Weights of a small mixture-of-experts language model, trained from scratch on English Wikipedia.
Experts: 160 SwiGLU neurons an expert, 8 picks a token, a sigmoid router.
Below are experts of layer 4 (counted from 0) of a mixture-of-experts language model. Rows are named gate (a neuron's input weights, with its number), up (a neuron's input weights, with its number), down (a neuron's output weights, with its number) and show model dimensions 512-767. Each number is 128 + 24 x the weight over its row's rms, rounded and kept within 0 to 255. Numbers have three digits each.
Before each expert's rows: "raises" lists some tokens whose logits its average output raises strongly, later layers aside; "gets" lists some tokens that make up at least twice as much of what it gets as of all text. This comes from a sample of Wikipedia text that the model never trained on. Tokens count by the router's weight.

# expert 19
raises: " the", " a", " "
gets: " of", " in", " the", " to", " with", " from"
gate9:140143152128076102108129176133121120106133096154133119142082148144100138152108122130139118107142142154136141096196152114098129106135116128124121108150145146120129165164137160135145127110147111130162174111141098114127128087067202090126149169178082111140098140121110125115115128058128152142105099180112144155148134130153118155162109139127131114170101128115165096140142150141136107136119130141096145129155100131145146138118116105150112071134108132170139167147170110095122140142136105106087061138166118131139108100145134143104142145094165137137149145080121139132102094118123124105137125139114121134110117119097122162155162125082090109124143150147131119147120119150135098102111128130148135151118100113152123179096109164125137121121131154161135102152144129138158162116107128
up9:131146137125076110127150161117133117163162125157115090132095106163120141156111119133122123110119129150135148091205150115098091124149122147111124127116120172118105144194142146111117104160141138125136159098157124124106134066089182122091133161191109144125144135118085126108106106111129131150124110195126164158145094120140128132167120095158120118174086109119160111141110149150148135113123141159121154093137115111133135156163112103139135086136101122160164149124178136119116125131152131097093056099164156135135118103171110124104094120097124148150131135127097179127134105132144133113113143135122130134093099122120134164124162137074092098116131164133107126120137141109108091113118163131144138099101093101165112151123108127103111106116101143132122105165138153174117144112122123
down9:133114135117135156128152094131120152131131159148143124119113176142153157118142088115132116131109116127108180093140161101146130142104135138105147129116086160154124111102118096111118102122117093093134102135144154142115124157139104098167108175124146145146135145121113153154072164109140144079075119093139132149141145147102115084063116132162132192135128109159185161119141153127159121075146131075142104105168112082095145178148162116140143132148121104159141089122147118130102157114126134120122092154130114121132123128135149134102125118085151147126146144132120139115169079097125118088101132115128061121120106152150125124115144111125145117117139134133133156105140136103150173140169095158123110133133105137093154122137119114138120145133157073178116145118089132113123120105124123

# expert 38
raises: " the", " a", " "
gets: ",", ":", " |", " as", " and", " by"
gate1:105101148162102148128110169124117099180177156130118121136113141108134117143137154135157166166134128108144100074127084176119164173129166075116096138131148136141138121118110134121156129128110138140134129109101076218120111101113141148114097118096115110115096152150182114134133126121154182122107107149134155125158091115138093104141112133145131109186128142148147148092093114146125120129112172132137123136161117110119138116052114123080087099150104146114086140094110111118131150110126128136118107069134148114118137115127145177108126156119114146098142147124127160098101092122165139130118150127145113095116148122136103168107091159142137111160111152146125114104132125119158169134144124112152141134101116171096140104170113132113142119137137125144130150173125145161162151149113150
up1:144103123142119116149140129109093132063142129120109128100109157134159107101133168145156102107178115164100141131147129154108115112131101119126114128108160156097109161136142110163123153139122139149134137158117117123146103144101128101156153123112118113114134116114119122128125172137128076153178120124158126079072130152099168111108128136169161115073128105158112099162117136141148125110088135092126108114122153152133136138218082144112122131111106123099115108121138107119128122161151106138101103169107118148076156115147137161128112125148115118125118097155157115105135119118163154153098156137127167132181091149164158107145114126134139120130112132167131120134102155098103155086124106104147097165121146145121141126088128138146129138124090150137108145127164096123114149156108098
down1:151115104128095143160144095099157125086103135136105140141083130132098124068195126095099160140127133085082124141127144132126152095100122130126153106128129126158080108161102125103106159132135118150146149107120141135129136134121145120136115107148157113149129126132119132154130137128099158101164103139124128120085136138126081114140195134138121154108104115133095097100130112120133143120124119155126130115104102156161175114125121136205146129111112142142119161151120144109109116115103080081137113114123118122103134142159097152141145133171148086143089133150134165121081114108122181129131108138142113147156138138152112106145088082128133089108112118078138136167139162144090100148118127086154131108123100124154118126157127115175100136121109116147142142099142100132143153090141126

# expert 13
raises: " and", ",", " in", " to", ".", " or"
gets: " the", "|", " in", "The", "th", " The"
gate8:149088158092148174133149150130151129121102168171126127086133133141133156130160149101136106111123163116153127118146119169111169127126100118126099139118096155119182107135112083160140150086136095134065126134172110186113098113169136134173110131179110112138151148151144163130151093098153154129112151138150148136118123128144109100123144128148120143125159172152128118167121152167155070094121115118085136143095107133109090122134128125151146171123090116163168113100147129159108117165138128136156136139157135161127103144128114102149102148119083104109145092135174148125117121153156132105092065123130115138159118157102161119157078126105144130115142130118105107136132134123137131091117145126122142097107118144161106117131160110157109110127131049142080117129170163151097125149124199
up8:104108123115146092080087149143109146125101102105144108150134159144149087111105128161161154118098095185121119115096146145155095136144102118108139135182166103113103141115140125160130147141122109168191113050072136103129137108135131125088118104126133160148088114134151072111132148129119118109099100125135139141141115115092127170123148110081116118142107082118130151145143091139136181109124124164156112166121121112136155125126124097132128091144121136134119145146150117141102137115102112104125114141111140126157154093137115149125159107141150115107123196130084091098092170093094141124128155157110176133076100107135077138089150152137099117157121134137126156092118133134152131106112141131129140109108154080129117150131091123107118145155136158069162148140120094143158128095149090
down8:115181138120117120099167101144071126155112108127085128124114121141130080113117147148105121114118146140125138100143146098133110137160140102092146095141082094177112161117122178137148131138117135106130164091136135110108132126114135136156133084142150136054094113123124102141161158098123156165143138152079133145143108131100120094108120141119153110100128125124128106133135109108126105120162123094079179105129107141119078110149125120163101113126169117146110148134129104129093159124152140161116111087140125139108128123124107127154101117124128164139111138104143088165158098107141112141129135114154127106144109161124111083125143171103145184102123150145134104157144131118146125162142143086134126164083109124122136126136114139149103113134135203105089180145056124173139150075093116

# expert 37
raises: ",", " ", " the", " and", " in", "."
gets: " in", " of", " a", " on", " at", "|"
gate1:200135100132107152099126121120147134119126130145150113134091111191116131107146112105125136136149120119139142132089147087110100071154134109120105119118148115129079170170109157141157098158122077168161127160144132178143149115141104167137133151121134122141105114119145121149128157111110143122102119104151093091109129103146151125120110108159138150139134112083122108117133131113104150139140128134159111144134079088136131148153141102088129109120072081153108095134147125118142121097148131145114171123158144121085112094155145099138164166154146130128125095157151157098115126091137125131099161105157171144138151122125125122081165137153106139095170120124184157162122173134106105134131146143153126174113148128109110125119161102161172130114102125097149134108143138112107155139101172
up1:076130176129164116139141079122130131121158116124099124134142100115149111145144140148136118133124094158101132158116094146137161184139099120131151126138109158127136127107136122116127123103177139091091129122095114081123120122106157099109118121129119118139117146149086117145142101185122107130193132117121164154155117136102055123152164140127116105105143139124123126115135139120140130135112160128095105100103148152119111140101121133163135134140131147150133166118121156163084139123133135120147129110102120106176131121117088161127088107120118125163130175083118104126158123166093175097128126143080090127149120151132128104149119146132140113126140125142092115102154096116183143097087130132113128091111084132157117143127111137113100139137156122149101110098130099123149109121158114
down1:157113112131132126112144121118149070139089183147143114148124145148153143145127161147123095136144086126116084119120125146164148099114095142135147108084137151176150131142131128080142133138148118113115098130147124145123116128122151119134127082122121144174158110133109125166085149148156160133104137148138150175158081136136103162176180143128174154167120126137104130099109151170150088112142170142163132117131159109139124154133115107153131133098124103089139119149125109155193148132105126161166085131109133124146133120118140149127110140129134160090137158136111165152153095111126125155160094144178116127116144126153148105131126111139110117133137158154137153124146085151103106136132084104131136138095120135106122119100130133104123121148093147123110126152119110122125167117144129

# expert 32
raises: ",", " to", " (", " in", "."
gets: " to", "2", " not", " of", " from", " with"
gate8:077147127143118077139118084077120124132135180140090149133124146126171098145129134158157084101125151110113130098110128151131161159113119137157133104127106122147143137128137155159122095139127185148167120121145145176161093151081194134142130121120078092128089126127129110121129102091144140164139115142092111119124123133149073127141141126076147063115122109136119093100106114145136104117138115128129148132145125106142143091136104123080162163111128126166094104122115143116141113152125170124111083181128149137154177110077109156127117140163101127135094100129132144109155136102154122127135121124111142146144113138131135176155134124074108104122103124137123149112092142098121171124131132120121134124134163118109162129116116093116150152116108131116110182130125148150142131167095123
up8:096132100140120091134098098094157126155152140153119120093152147091169062180130098116122113128114138123101149137106140151101160121127100138170130148114118114136145153100117131121136088137117153134112152118170086151129114136104195133117108121136121131101123118177138122105135104111100164143147106178131118133114128143160070106165153130128147113112160101139118111161118091134149118148150119112137168079144150100140155104119132130144142126153109134149115096158123135111142135125166151145117128131137127120123154128104104141121129148132133134167070118162138138102155127085106144129144105161119130137123118166131138147151159084098088149129116153136130192102070159103137172144124130121112120117107142104125178157126104101079139127125086115157133168122135124124152125156114139
down8:112166122114120167130118103105146097067111119087131159108127115085134132128128121121128108139065147128123112116153134109127176077093063135178120139117154141166160143120146134108127102150070076158163144119136115120109164104106084115153105123133146129117109117104119070126158132106127107089128140155116147110084140125159126131129150114142120102134112134146119132165151051131135144118174127100102122189124160130141154118144109167148153072075177102132112128121114104142127100104146122157158102131193122146131156173136091102116126137133131140109145126106147127126152130114127124096105115102143128101112134157145179124091125125103140066157131125118107129137125151134116113126192127109133148129128124149159141073161132124121147134094147103093108070122114183117123123101130133

# expert 44
raises: ".", ",", " in", " and", " ", "2"
gets: " the", " (", "\n\n", " The", " a", "The"
gate0:109159168179137100104098167140129131143133129126180150093103151091157139092091135149154135142099139118172160109093125158159162119147154109180127165164053135151085125159143162170110142139133139124090089158150096130139179159135135115103099171109113135159132089117134128140165128151130123156140117120132174180121140173116154105151135128140121133140114098153132107141125081126106130121119149082140086119119092095133110078125134174088120135121084128087163161120153147127132112114108150153100105111118133150155134130097102148117136156151093141150089106110099129131141105117098128153111127153090140105126107145121146145176098091209162141150112165115101102102086091137156128126130095172149155085104110143177149098152148161158114092140129124152091139143108110126100119116146096
up0:145133076093118167166148074120132073105119119108104113130148125161094101156104151110111142120114106136084051136155120135096090167110095136092138121132142126111169107128096104108121115088107120119174162132110157131143096093088116144136170133123158127092125164134117169114089153120137110077146147121132109117121115087104129121132143154136130128076114139099122139141153158134110132114104141149088169132097153170127147154126126115145140128167153125169093117130120117134129133140175141118156132193134137118107124097140166055130084095116127126090155142132134119125104151159103132091118142118163137124107141119130154153076189133075118119123151110155119161132153177137133118153106149126139100141128139155108124142114120114102107145115110118144139137128090140119162138102105119
down0:131132126126107129159124133170119142150133141109144148132097148123081138148125133128132133142066142112085142136122153158117129134157116140155111130131097124103133127109144117100128136152105137158136125122095112104121111095101133128108133096093114132151155130141102098116145111095130156140136154144104136063199116098116097127086146121120086113070118177117143125156100097123108124116097168151167146164165131125125112110134121128176096150112135111140181140110089081119096150100140121143133136192162106131149170125093167140185154172171107141145154078171185134113129069111136127123114128155129167128133117128096134105127131142074129148114043157138144111107088144156146146118141175136131103165142173103115168167130129090142122110123131105132152158147127139156120164075133105